{"num_hidden_layers": 8, "n_experts": 128, "d_expert": 128, "hidden_act": "swiglu", "moe_layers": [0, 1, 2, 3, 4, 5, 6, 7], "router_score": "softmax", "routed_scale": 1.41, "balance_loss": 0.00206, "optimizer": "soap_variant", "beta2": 0.95, "dataset": "wikipedia_en"}
Below are experts of layer 2 (counted from 0) of a mixture-of-experts language model. Rows are named router (the router's row for the expert), gate (a neuron's input weights, with its number), up (a neuron's input weights, with its number) and show model dimensions 0-223. Each number is 500 + 40 x the weight over its row's rms, rounded and kept within 0 to 999. Numbers have three digits each.
After each expert's rows: "comes after" lists some tokens at least twice as common just before its tokens as in all text; "gets" lists some tokens that make up at least twice as much of what it gets as of all text. This comes from a sample of Wikipedia text that the model never trained on. Tokens count by the router's weight.

# expert 39
router:481455466455552465482462464458434530489477495546447466575526450514497578524486460547471430495397537512453613560488467480507446545499488495503534496522446533498475484484585523529491465509485465501472562476477463530525467525550464478493495488527440504555510558493430476464626494533526478498564521508491488518467556517560453484565423509586453440526469502477563533488473519545588546470533506519505533504513507508418459488538460517504481570469505432528461507368423516488492448534491510515429502469498444463448500486467499506459511518491527471512500505544534482505550462526501465549494489518487421527456582461443528463488461481573499531488547552493533510548529565437531506547531
gate1:435555471454561497419448495471455505525483521569467516487496578462467536488526559542471498513529497449449506398463488440551444464474454519494449533460524534576527556534476444454504498471525504492479516521477477496567562504484533552498426583482473531490505511553466450500488485501471573482534491476509481525473455526475453562445462479475465548511520491444493504557499553473499525515545470564508491567533610464473511463429509477449455518507487485515541514438476492498551464548525527442502436539452499503494474471460465534498511465556511467522526488502465433416527568572492516482549437592496516423462424438520495503501520470409522511524554549484553584494478563591486510518472
up1:502458521595550483411553472438397468519576525498426481532475464517489489469531425451516455515485530488508482428474563450510505544484448521434562532433516554488516561468410582436486458419523501485479483599533496545487494480474513525501551537533552510498508532477484492508540464472501449433481489503526553505461545503609503483475452496518494471522456535526456440504436494524483484515519447509443473476567448504508548535486518483494516621482516496458504420443548503538490544528522450531485463509525530473483481496489484515553455508557539496495512520518542465471527487569536450491541511523529472531500522481428548611433495489495498421480514557493559520495572497513528424536482
comes after: " \"", " The", " the", " of", ":", "The"
gets: " The", " No", " New", " All", " Best", "The"

# expert 58
router:483481469499534573554451444507453570587507456492429511548536506499544499566420462605494496483424576516448522570520530461501465490517534547482451491572488541501473479468513497506434535523475488486464527486464420514562528473513514473490516491590503496620511512460506475491499516563480414464518519535489500511515500498522424564565425452505483501496428495481551475489505585527525536500579455505467515507545509501449489455520448491484502487457531510563479519475480452487465459478589561477435539512489525496517554502456463488528532476463537457495456475478524460506552496465486446567478542521494481508414547405408490467543423501525522463512509553523527509540517531465534492592516
gate1:518489523464506455517494519495483489501465437510544538489485559484469542434499580502443408496485531527539448562507506477504479510514506520548497468519508520517461484581527437491509499495458577506466446523420545475568480465499483490497538505465447453500492444454507447534471495460475531517531469492521487537499509459546457500471486475487512389515499430467489557463478513483505458535479544364487483485510556489540534450494484495486553441511468525508444531539521574510480457546558458520525473499428491448536463512511584474504542486614488435392469443497583488545550497470382531484503488449531524527537514454454526479542397443517492460481469525453506470516493590568511569515460
up1:453552503509484500511463500464541471449504423472498512507520452502472490505579484444455494491437524489487473476444431536529487538550484588515456422457451492533551399521536565406531522454549526503474443473445575506472496552496515430412529471546500592565523544516494516477514521473495548487614522475577574442549514473489503509488509534523491434498459477488531461466591573501510475464473516479492476572535456469510494493514514505536524508535487593523516500539436484454526446584579543537483526484497511498542560563493502452497483495582485526487475497515503512531435516449454439487509489498480494521427511495434494545496519500460475482495537588460556505444508583516546496518463
comes after: ".", ",", " more", " rather", " prior", " years"
gets: " after", " from", " during", " until", " before", " than"

# expert 93
router:589514533455474492544465520514481575536513487531510486547490523517512561570486456558452428471498493521458612486532502437505471494492497566496417460491400584529478508473479476540407474503545499504474493446492450549527475418497479495511441421498470500509550526498482467496526507519515471466519525553439563538483472470513480542564477442558467515558479542458503485511524493534581529472518514556444510515571540549515468432507388506407518468485486529502491518410439535531448471495557503493440528471450490490507481477450504496519583501475493432457559511460477468508541499481489516534544545520457497539406496481472526466488416540551547457541480562549524504506569548454478517518486
gate0:470497479519519501490475543541433494468496470497571532498521502632479439499462481423487508521482493504481502456537512472534492587557399455509483474557528521423464518472516466414466568521515541540535494455534492427482456473471512544470478472508494454538449469495494461541497474360514542476498578473459509479506517525544473455594479421485454487555454437556520503508497519524464494503450532470466577493498519501545541486473517498472616471504441456540474480464465519455493510450533514514398490507465492498518567448505550521519504546518464543508504591570580485520449480452479442479537534476502455531536547469543451486478468516468507476469493529546520467465448522408451501478464
up0:517514481507464474524506552529534562473439436456452599529484500578467479584425509541511523528485511510496474559537436453471441521523443506513475559478521477467504511541520449455507501447530526443475421437490494469449512516509513556501465553523452488521491500572457497559515459526539476520364453505505539506508519502417552520501500495482482517489446498531495519515453536506499424517535488517529527494549491498482548539540428451564476523527521524620467457496530518448482459501498479493487529604441465523425498534542498564561514423536500474537419502421467513521486551453554499475509507479455494498544489443527481406551467451522561530558477465468553504487569527432495504460465
comes after: "6", "4", "3", "5", "7", "8"
gets: ";", ")", " –", "),", ");", " -"

# expert 120
router:540477514464523529548503500453476536544530534558477528558470498522531543580500444515469456500467570491429558566514543450547483545490535562458465476526431553519447437465528485437460517554539483476426567440469460542534482448537464571489456473555487470542498543449468497524499525566439464519501503532519551519496515475531476553565461467568459475541461515511543464503506533545510513466555519512477476560533572553466488478545475530426507486424564516537446535440439486567434450471524490507411481487455480503500482511442457502483567468396530439512504499443505474531546459528511493547480540544434463460461527440443478493497446524572494455493509555541513501477536562443500542532526
gate0:489503535473466469487549487505535540505479568504500504432478462553541520493507472559470510561520544480504523566528480460574549527488481559531516441458452530550489422430514518497505516546505530536529521477570574456459541591450469496513490430480459522447497515484528486553531536501557520482397488489505468508533464458526495527515496536519537477489501464457504515472421465526560480508571512580494474493541604518502548623508541443526529533463535560528514472483538504518444582480472487449527466486468499529574495484476550512577544440500416550516519486485425530529547446542413487500472543526420542472494428538412480461522427531495515506474517500509456508535503489423444471493548
up0:487461538440476526493492443488487422477474462469492459484508453510530505466500472437455479492490492485524510491499562540422450519440447541465532570443543499544488595371524529532503512503485503504507493467476465566530490503514555452498479474471522551550474467503511429435565477531471587520526552540541467540569462493569488396500555555548526480455493502563516473552510537512482509534462493519577532506482515487444515476512453542526516479522521448486471571504533489546489481461440437583483442531475563543487558500532381465506481474507527463500548472501531498543496534516538491614544466559462509473461477527497440486483499473445437615474456515472473479546543495560502487481548
comes after: ",", " |", ")", "\n", "),", " well"
gets: " ", " and", ".", " then", ":", " -"

# expert 71
router:516457512494480532521485493458479524568476514561461508544474475528505515556473422535452471531476540501433554593520514422528482539500555561457449466530449563512451416497524473462457536550557431477414571466500458562530516445516453542501468460551479448548499544429456472494528524569487451494545518551486543527480505457557471533555460453565489484493457538492534473515526519534485472458544495521462475552529549518471462471546451501461525520455534509545443557438442502540433473525542516505427491502434520444501523489440479485471561500435551439471477478458490478530544442519529474572474532538429477492481521444434507485565438539549519494477522557518493472539563550434469535553483
gate0:498529530467463550448493549470491486430543540522572509567535478463507438491551405441396522469509555561500479554440497471444447494451426479445525518515418565529499461526555489511478458513488558470396498488510526583518506491525437472574559586490518491457532510523534514545506446524530497531445603409477526477490473447489484563583383513482542449461507493551534496501509554496438497497492523543522490495533594477511442525492486490524462430540516531478543463469526508499536465543509492503521527484487578485483472485471557526460460482486523510522451514500494509508516471524523519508506507496458563478497538558513553484470448581474543510468501533564455470515533455510494481589459
up0:483460441508528411438448510551474503497555566548438476545530548464450494514513466446437458489566582476505497508487455518533532473516536478470477491532558469526505463391491419530546509522561482448538460502498539466539446482509571488486523541517449434465512494477563526491500545567517530543471487488543403483521494514460528484553537576454483502503577527483525477471538472508405521498452539559542475575487430509488555547535459519527541513481547479534424474457445506413455442486492519479483564473495436463498543513480538502438489508566478491483454432469539510461478442451455416490566500506515481546557485543516473513496451490489442521401521493535417506536510520499500466506529
comes after: " did", " and", " is", " was", ",", "-"
gets: " not", " only", " (", " again", " very", " still"

# expert 42
router:514442518465480529550472502486461543552488515576465494570476452543509543566472421539439469521480539510429576556518494431510475542497544565455452495530448541506426426475527508457452500551555450454427575437514455562526501450520440533474462486527451463542487541423459487491536477566496444492540489553487524523484512459546473503558456483559451490514448535486544469518518531528478483495550500506463478558525539507484461467538455518461522501469532515542439555437447490537426457499550523497454492489451503500505528509448485473481562489430550430480499471438486473541556451539526475583484535521431458486480540440437514503559445524568506471496529567539508490506541565429482530552502
gate0:522471469422456516397543439515462523544503495520544456447505569538433493526432485597505509505542521484392520557456480487451462517531432481469456464542549498461474537483525523531477473495463586528569435513445527465578506484493519567510527501535476497554504490500509489461396512510459421493525518554510532546446511527505473553540524512553514450498475501516523525493498470486484427450517457503500541503438487459553551465476446478429498574537509533491480459435497427556508512520526484537546502401461529495508474429528499480463476564548495519531430404467481509502496478461484373557511572446529574511513528478499524527562549518502468498466511559477470481511516529495530507531511
up0:516488507456467572522531463542474512501495535476513449469569507473512469498486524518471499589466497529511523499513486540460470516482472513528521537606488454464500496470429463490565444502513535543502454486510470584483511553450464419441501500527463530539538550449494466465501476537484464493506493467484574362499487545515541501499505508479598541503493486472509476534547576456503457521477545481516437429454488506496493511464514378474481587550562512561531504491558428493448525545536511472549437508537450494503507476590526490505543483486480411444578568520522557519482479534515450483597511495407506545447516487490438527441423517563477463501502514466469493477472477532459553509455
comes after: "2", "1", "8", "5", "0", "7"
gets: "4", "3", "2", "7", "5", "1"

# expert 59
router:472440546422465471567514425475448571529511507530522497569542514575515508504473494482445471543419544497451544551501486435514517578513563483392511499517489496471464516502531501447491549501491418484469595453466494557465461494549474489456474472500442491554461541404485481514542499584537483457559526477519501502473498504600501539523510531580503517497387594469526511483467509501469458471527464484528548551513575527465459496525508532482551527496506505577440510474460502559490433492590469459480473540440545481440565526492509515491501496472485494498472425490483446520525442486570496570546511556485495506451546466475515545488442521508491473543558495514529513510488545472533555526451
gate0:484383480472516464487482490528470521517527454455510475492462521514507511427481515457539530524509450502561511515479489483528415520497481494519517493534511523486503509505469437572551467477577475503502473468528462468477516460525511447537512485425523387524571567525470538575507451569602495521498509558567514469484489475474499510518498524505542489478530517549407532477594568473494499518571509498525554502459533508518440469481507560511491487495430547434432466543526455421481518566492572506530468456487566498499504516419507511568473392477468509497482463491524547469487554535451490476416475446474519441475537468511524481525567564503542461559525442535414485489489496546526495590557
up0:450468492426541528601512514494498438569470536502466515467536517505537552471503441466445491537477544490545490450463469477451422556459473512506503452528460524578496525463513466434537526497442486581470512482526520474438600573526473458504578422483532473529570529467510540423472480502464478442491508469451488504450479491491551504479546586508503515516552525520400525515452513501433522444549527427531500534425540485591440437504496486526553495546489511445443510483577507522441520556445425499468449537462511491477516504481466461543506516458516478506527519465490507520530509497532508398446564440517511454459449577559472490513508544469419486542497531504502539538490476487493490461522
comes after: " of", " in", " to", " as", " with", " on"
gets: " the", " a", " an", " its", " their", " another"

# expert 19
router:566478496448555520546451480464454541563439565553508551521480500548495503489444490488454398563522534428469503539484484446496506481507545535406458447514433490498494426505531491501511492517484484491493505483465507535506468426548479525510481477555494476513517527473462485479502551588532438496519561506496568525447480456543471480504435500546445481531460558500556438520478515507479460444546518518484463544520535572436433381546479517455497534515556465572478559454501547473473474491526444464478478570488515520502548459441501509494515479465503468476570485441515542546539473584492450548498502500443506482463587438492553477577498547542543503507483530549493426505568544457573527538443
gate0:551489503529550469445527468538574503463516504562582439509486490561469503571519473505489489464529506462482400507469551418500502477500470489501428562423501470482519585530454539464528478562396531548494533492513511516498525464502581422563505508531498492468515460557534461428510431549497455433489472488458522537513540505507524532471523550477497423523438570548503496533495530458490504543487434449471498494536484538526489489494482506440551488496469513470506466509445534510503475468496475482491544501425480502501567508509432520482528556507535464518504536539516587590567506494524528573436496530335500491470469529486437567516511556515443437474484486504449464497519462556492511487563
up0:470599511498532508581423512440464517543497537523454514488497552454492569462473408500530555487573469494485468546497557499580470500512495533478530520502473476458460551476574577472522561488497590484486447495528542544491542424497533495506467481492491458436556466500564503541574561507473519447488458484447513455498472506484487546476463434536532525520495503532528517420438489537509492557530518514505506501508473484449517561495513559563458480448493474465512395532552530510451488464503460450535517485478425503461501479426538460473503495419448450469480540424583523481471496583460520499509578594562457553503517457468555475566486461497454559438508453500482485467491466503473506531479
comes after: " a", " and", " the", " et", "ia", " an"
gets: " p", " c", " b", " d", " f", " t"

# expert 117
router:500457501463499516551466505472468538569477518559477454564474487532498565549482427537456460509481536516447570566496511442517500525468554568470469467511460552506420430476497474448434538564541455464421586429532455559518505441522418508464451468534481475539481540407463496503552493533495449484534501541488538510470518479555476504550478466554475492509468558517538461508503522538481498477542507511465448557523550481474463471559464519467541494476557545533431520456462480531418461501517515508438526495449496482488525500446465468464541496413556426507493474439502458524570427531539472587481549544442460496483535461444534505558457518569511489498512555556506491536543557436508524545498
gate0:520620442447566457472509530526511475559545451523485544516483469504559471455509457525539476487513457476538484498462487533486571531527550562533513544532459518470478502460423503456506493506510508496500515588494526561469506521511458499512498566515518531539499581460482492469494524434490432480478570532450516445478465429418511483471444489516532493516552513539485478463532496428472525567485607465481529509512459482490507516471507527484525509506529443450503555487524467487484492504492481504512487407488554548468473590488458420519480552463543451521520496440531572576504504487469550534430424541401553423443469474547479510561448529551618445456542476504470508501462523447465526456494
up0:539492553512511560413415507531560539435471484490497561555490483490523539493520434535458551496488481452491508466584476521407514544482483537523565541514510531476474547569475512519483510483556532464531427507484513460484343509423506535433465545478470481503560567492463512503493462507477461481492410525504545475420456482496476465506520439568514512473465513518517599540500546489510544466421534471512419523490426510496525529493496550533554504526432459499518483452478469448521551470486500452476472539490438470485476547483468501525544506496510508520532471494546511568563557450448491450435475538492456516422488511518500544476501531555581478513470572565513548470477482419521534461486
comes after: "5", "4", "3", "2", "6", "7"
gets: "1", "4", "3", "6", "9", "2"

# expert 111
router:558489524504531603522449457506480526565509496534518521569525535507551510515478463482501452574484516505407545527528496515510466538460526559482467507501452500519513447481522569449475484546592459454480500497498512545562484474475451499462442530531471479503498501417467432556506522564467466503553553520448559517433486469545451523543446422522489416495471507456502469520497472511485491482530449547484529554559556515493494470574397547463537503501469498544479513466493576492451511460521501481450541494432454544502542512470436440492549516448541471506522508428520506525567442524515418523507535552417455490486533498455480469557465556562561511500473558496453470466589538477470554550427
gate0:530458513513518479521453453450470484515502506485479483528534478488526518503475474487603535453521531537462576498500499487458471543500490507522524432511541509530526505594562530567469492501493484482520464483451549510438501451419409494557428528499449471521491471448525545477501481384476492508478517562555507455535462461489557521482465498515543547490454577457478544515544536516450546455444465453475520538534464536516533498471474451490487491498473612508449484439456561531446465483504369500488545501504582509464477500455490521445552509558463570497567530494376487588483491464464511506518476534459453474536553527472433558474512581535567518530466485528463500495435535534501519540502
up0:526540535518482515532428574479492479445504544501478463474505493581498529548482520584524456573533452568505487439531507546489466485548532455463542540478534498531514476487528474540544448508447519491501462457541572509449498501429512503501490422484523461474528479465514510508583538461449594519499496537517510462445433437525474547440481477491476500525516530451462481514539517469464441495461473462490464437577511473545491489473429601484521542592545511498494501484531506515494489516582520538364507589437431510555528483563491566455393490492519560508502463516481564439510460544526512521505504453482533492511490522470473459540484480542442574474534506501441572444517515473555510540533
comes after: "0", " |", "5", "6", "4", "7"
gets: "%", " —", " m", " km", " million", "}"

# expert 21
router:507513507507508478514502448474504603540490474557424535524559525583492485529430449567484508511450575510454566537525538529491518511499519527436498508530458473477454470481541469481420494543508494470429598470474461497524443428476442493478504458554451451539501521483485529478506567517532463457555529490507534523510516463558521540554455446517431496579458495483559482433461474520512552496511431491499535518532529578437509460555464555521487545469528463523481550461477495531473431468600491446478460450488474460443572518427484521487550527432542490490513448521507446485518425513479439559504509503511430491490609433494497468535455496553510510515550517538535502473543544446478538566515
gate0:474385483486485492538541513428557450529534495541573473557566563437510572551488532482494438498501546537510493455513437540504478458527516479475511579485456479516563472577448532461524535508556491566519468521500471463494451568499569553478499528445515388481464528525521570476478536550529467481446507510495513498468508499458440554461444535451441535439451474529502482496463439446566430510581461485496530500521508474491499461491530553483472377515521437504510480499510447534496473448502446560497463520528440546471468528558480454419495466544519420481435512502464539487489509480520520491465582482485437553522525509497460510445476480536402519487544463486546491488521508540550480502522
up0:464472535454527523499530496469485480503475443503521522494424522474588472529504532501455422467493476508428492521482532442581540443526506532531482536501521493534564535492415504526582514504473485526548499546508514537445539432497551509529511426452506417522489497507517465466462494551483494545482538499483487492493563517555490530553517514477454589525506458537493398521519525555511480546503526524521459511504482430417468493497517537531503425509493548516495524505452464462486446523466461431451514469584517560554524514514384530458466486452522505539542406586487567479390448482546468455521466526450580543594472555549504463493490450542485496505482480537472566520446486492533537557506
comes after: ".", "\n", " \"", ",", " that", ")."
gets: " The", "The", " In", "In", " the", " A"

# expert 54
router:506462502475494530546489503462464551567505522566467487576476484533536538553482429534449461521484548504447577570515500429511494538507556556463468489531450535514438429485528488461447504561563448454429577441504444556519502447525440524491460499550453469546480537421456485507528499557485452479549499538491540524501510459559467524550472479560459487508446542483547474506528538530479490475555521507467468560538536493458448472536460529454518514468523519551439545443443485537424447498552516514418477500443528485499527498440488472459567492424558430484508465468496471549556449542527478570493538523426476495471543451434515512552451519549518484486524559537489468504559561438497540558489
gate1:442420438527439569514554448503500505468480575559458507462518506549490509433513531458546494489495549612439532559455547491475483477481579525480466537516468540532551488461455533493505520493451485440451614539513556553547545479527432515458507532487426427476524452502542464484455550530503551504448528537466511462424570458534505533438497527492473507435478512511495523512589522462457506464477527492533484494481496489502502500512495483541544413464574529479553498490490492498456443513527467491457485528513529544540496410557527476497544435560510481513449483447522537497582538551496498471500527514564455610498444506478556507452527506530466501486502526516557445509564497460541486475406
up1:446550519533467604533460471503481494542548479542501467527511524483450561505506500531495521523485518439519487481467451462502459476518546487500485488543505459606458552574463508519497456492549531454536529581544539513450482485466532539446495425457493521449540474503456536490512403503549472576486510535468601508495534541492511505551472546563462492517482459465497485447428455516425488481549563540504449425411436559561466439478442470507495525529478446521420487504539424514549488475515516478493455518555539479447478492502508495582554413526490490516497562436569541544558532505418480460531454452513466535492446497572513487477536487474574496516523539491482439546527528510528480502549
comes after: " by", " in", " with", "|", " to", " was"
gets: " a", ".", " an", " the", "\n", " two"

# expert 8
router:470447522472503514544449487374500520551511474545490526525558459573520507531446507487454499499421521488450524562525485454499472501519558498495506492542460524502478444530569458398471512515511505515450566494490464525529439465492467471537511536597433471552515555377444475536548533530507492476525546538505531503504494521538489487590479491551412497495393548487533528491480511533545524514521445513509490505528587542518498457546488569438498471469511488562510508438440573477468453562468495473466489544498524455457539499412469476477544439459510456464484491433469444533538456488535488589499526501468476463473566481480517560518508478512493551525516514489549525559490524454510556598509
gate1:533586476570530430545482559447429499588524458417555464487510453436577497516541519497569491502535522476552499494515482522477495539521493505512487466489471514504461528458530488510476508474449481501479499441466526550560527466465487517489531499454467512508494588563556517428535478549593526503603478445541512515500557462491508498513502620540454477513535477423491543443439423514459481443483477451446432435468484458447497482494476514578536545441457488483416479483451438528544543526415489536480494472474444463535424564514433506432492512510543539496503479446534459507506510514486546520599497483530514507500493440481477500482567461427507537520457515510503505520490488536523487533461
up1:440505486418555570590481481550486527559548470517532517454475422510509430509446517493526479548487492481487495552523509458439469463498565522550518506462476465438512434505479517517509479526461477498537475419480513541567502451534590518576531539473462550558528529508485402460493466490550473474483516506497467437584420527463516498456550579444485496529487532416494526467474560429588510460491520502454516481521553513533483482451499516487529484443497415499465470458473444450536508506471577506436499544511516501537524476478521478467484471495455574572507440510546437419521501518461466494520493577570465488513465531488461489526495419517513453511472515405419551511493524478530459497484
comes after: " the", " a", " of", " and", " with", " for"
gets: " first", " two", " one", " other", " all", " three"

# expert 68
router:520445513476500519549488500469464537564490535578469488569479481533517549563472423529458473509496552504432578559515498440509500534497550566458483505516430519506447437492514494464438519563553456468424577429510456563521515442537458542484466478538460470559501531407461484512533498570501450481551493550508506521494514480558488511558454465548468476514468544509536478512511539532491493482559512512471467549531535521469464464539449520446511502458533525545439552433443486542420448497555514500438483507454518480510518504450483471479566512433569424477510457443488475538558440534534486588490517531430464488478524452436520490559451544552498480503532553546497483503557569429487532554486
gate0:526438432469475571562527451522563492531517494451540492526501509466533459513482556550480471522571462546487493537560488544472500529494451468525479484519508524449406443448459542426456540478463422488509513487474545512460455483557554533488509498501500548455476572515566508547453497550455422467479515522503432559473487447445596474482476469544448456461528472444475541527481590510526469506461446505478529506501541504496523510481517477557545541533493473491439581549475472608474518549450549431500486432487468506463540560417548535498495462509540571435514530485499463474551521559524487483546476503495489517448549539467449508566459504550458517438455476488472511533534503570464541583525
up0:486455439479543453539476454497583499535471476465508465414529507445488537512449496462486534453503571489458497493501539534499495455563540453552505455505474550483507481431548500540507524419403524522453513481528484452518522479461425542430455431464501557505502570500446515474514556490474505493577515457499507495447543557508470478511519452498497493482593501485494545462472479481475479490498556509518411479506585453509407589456495514505491544518457547527486487538453539486498407519545437444448480522507555583435545590551493489519494538440533489499489525539461526553414413468522594460520503446536525548551483532431501494444516484472467479470448484529529518489515502511507497566495
comes after: "1", "2", ",", "),", " K", "\","
gets: "4", "5", "2", "6", " ", " with"

# expert 0
router:459522491495502531530440531426465502489430498547530534536494502514546542468503444565442518489508510510437614565511484480596503518504562564504452442521478506484431465511509491441448518495589450422471516509534440520515458500524472531474444486516488477654519554455505537452500531542441502421521493517503505503511566487510515498542464514527483467506454574504509476514517492460488483464515544499487499504517531540457497487508468518426489493462568484542469514413476491565395418478580568512484453521493466499489556447473475531497506521443613449473535499503510411516524522536504483544507520560491431479469524492483489434620443488512500477499535553526533505474513535471502498512466
gate0:574566465570492430531496528459532447527501528477615486508541476465460512477552497424445502531527520447529452503521402478495507505475507473549434560501514457521508480510568456464480468507553511558516512488498465482534524545482469522513477485503453499416521515464468432576511495458492521476535494491558517489497425402569507460407493497504532485492598467490443557456488491486473518489471553509468589514415508498517513523534565530426482536483547524440463529432490501481551557581575528516464573487481519534529588500486496529517519438491494536538448438525529493425503512561479478497495476457443462540519530453504492463494508501520451521524528533485499456479551470489529615490430
up0:578481495499446529494522447567545496544526542566483465533511452593557497505534454516509504507499468526535468469528469448526484509549482489511424386561491510479508528486525502563458475459467453509502513474426498484432500528542429469496487432507455468496499499514520511527495499446497454477526488459486503508458512513488479450504458560523449506499502598467539485494566496521473563471560478514545570422509492423506483497580488464495477454521498565485485504495494491502484461519432539529434468467569571490459502479478522579504455480529525506497606452565506422465468483416450477500489557537550438422515493516541510527488427468510479542530388515411450449514439504536552563444503
comes after: " |", "\n", ".", ")", ").", " information"
gets: "\n", "|", "="

# expert 49
router:560435421464499485499457437388432511587525508531377470513558470537517579550483449533484485500468508479467541515527460491528434510449538512497469503505489549484423461502481584444470487574516513510444590469535489520508526461539493593516500460525491493510451506462440498565517520503477489513511549542486511537515470465530523562505467514533504483529478507505518459495524521497548507504517482503492476504551525497509475493517491557421527492481535538519499530456452501531501504488495486529469428487487498503505526517483432541466527566443556485454462427412476522589517426514525472646446483493413496469479537441480508520564475532521541510455545526541477476457503552436535604539470
gate1:453443478527551567491442442434487523504475536492504475565523489491517513491465561560443476438521482473451468396542513574512473503529521501436458538512439550461459402519450538640486574463461483532527473461483525541476455534530532456554484502513473477580445518559488540470490499464495528483479499465527504482567419478529568519478498474403470524496535504485497551535469525484504474523495476514485503467460489564427470530543503551572502527516502510493541518528478510463436426540505454532536517532565451487521492544551501541439531400413486510466478547484532518498526490442450477500460527577530473499506448549489505568542509483405515514482536434528570498542524525482528485546483
up1:430504555516467462470472536497525490457477502485456553548516462456431547471556527529552527454446486540488472466413522510553432516467459501460533564517535383514494555519498524461452574454478467500519528426515552507543433482453573565473526462487482539469435455568466503497499568467494472528420491478519530480509514481501503513518511491495423510472472525521501554501469541483490505540467446581516525524465527554523551571537436505546420455499449490487573454552494513487566470498574499533497389485507468490468477473510460480522478432467499548511416488515597452485521521541509500489473573569510531527465464526421501509546448499466533514458460483526543531516487483432478591506457
comes after: " ", " (", "–", " $", " +", " −"
gets: "3", "4", "5", "6", "2", "7"

# expert 57
router:545456486469436586534417431496453513519462546579478504566510485508530511573451445548446473534478572504474553511514463428470498540501514544459489476550472519537459463470527514437424517556557515461424539458491470540584500464508434525505507516515491428537506524445478525525531515555433478463555488552538522502516473424555501524534461473539509439531437519453548448473530566510481448448526458526488489530513578535499467446512449506446542526515537518528433554440451450529456422463518486511459476460467486495447538522450492478504587483446557458520491491488543478515575494517563488571446524490467482504506501472450527462555443558575491521475568531527475476527534546467505517540514
gate0:442517545522515451428521517559437489523547476521526478549469463510496516598586493491487527424476540496474537407524472612418479457489543520490489489579513530489482454522464510513501477474566526477502496527539569546543483493434471469525502489481578460523572476474447495519449525512488469441543522557477492518493497553523454439486471513504525468486508519439499484472498538504473539548599458417576478506501455449448452471472449512487470492521481496518440514492471478538513510465433614486533498480532407476511534485529431512468526472440509556596531524488511508486467586502422503530492512599547517485473542453460492490439497490560496503524425532562465444482461463458492523520464
up0:492510499470524537500540475494579545515532486543489495573588514526506455526499474548489490485531511519483552485493543473477526510518519531508465540458503508516507501497448519443532471470516475496545476504442430434445518591402474493494485518516519444490472512522480496454505427462438508351447506499561484428558482511471477468491496433551509464498580522510508517512513530407489534459457530496549413575534499478548482520509461515409544503551475463533394517478482526478506456541475470493480452467495462456545542486501566550484481489512447529509474533571553501478547521417547472566456542496539498452541506442455486511461545533507526485477444481528444472427427601557523494436555
comes after: " (", "-", " /", "aged", "age", " World"
gets: "age", ":", "aged", "born", " age", " ("

# expert 6
router:576488507420559534527485442482472536523534550551475387535511503524543479561437456574475475482440538490474559538468552448549487515490579543464483461500468515493447464473493540476469540556558455444461555481569487508544460418537478558446429497528511501589495504443490479472518501532477458509526495500465580505491470458525517502533493478546438490528484518498517500480514451518515540403518470473497517520519536558501483497534498562490468523488452519544457566448446459527420475521534487526460462504437542481445548498442535440469554492473526418506470472476466467532514456513570461528503576530474501453460527482469485502546433632557528488473555507551521526489530562440511522525461
gate0:460498510422529493374516567539534450447490541446451544457498421492495552489398503495543414572434558476458546523454449529558514540511474502475545405500463533492534548516498584530473495422487460500515544558513471462506551566452552500477602474499469450457517522525524452494542493486535467524502528511521531478488542461523443439524503487539454482507509503482439524460493520526536530463521436504488557465514585515425472507532468488579431540489462528551479529509492493526446465466477515524491580495490558492479549424514457496525456527516522482511474521463578542497529550534539470537514508520573440407502534480446482491452434480502523454486512510485504513499454521566573506511503
up0:461543447509499455417418579526473514484501544463487480521476480581481489547578500540547501583430475529502578501488563517512532519477512552485474474554593502483453536440504498527533490495493495513475503462540375502439512524522591474480538470478515483463533536605502508601433495488536466509567615514450451469518480517472489522530525484534477502527518502468490465531485543450523555448454630557534504452494551481548459516509512453491524476531513555494473487466433523495516500451461514449510585448467585495506482476485515510522507537517504540520488492476525508525493488536409483504454460488485454502442490537527497439405549499498444524452510524471459507486487467497488472497595
comes after: " However", "6", "4", "5", "3", "8"
gets: ",", " that", " The", "The", " where", "),"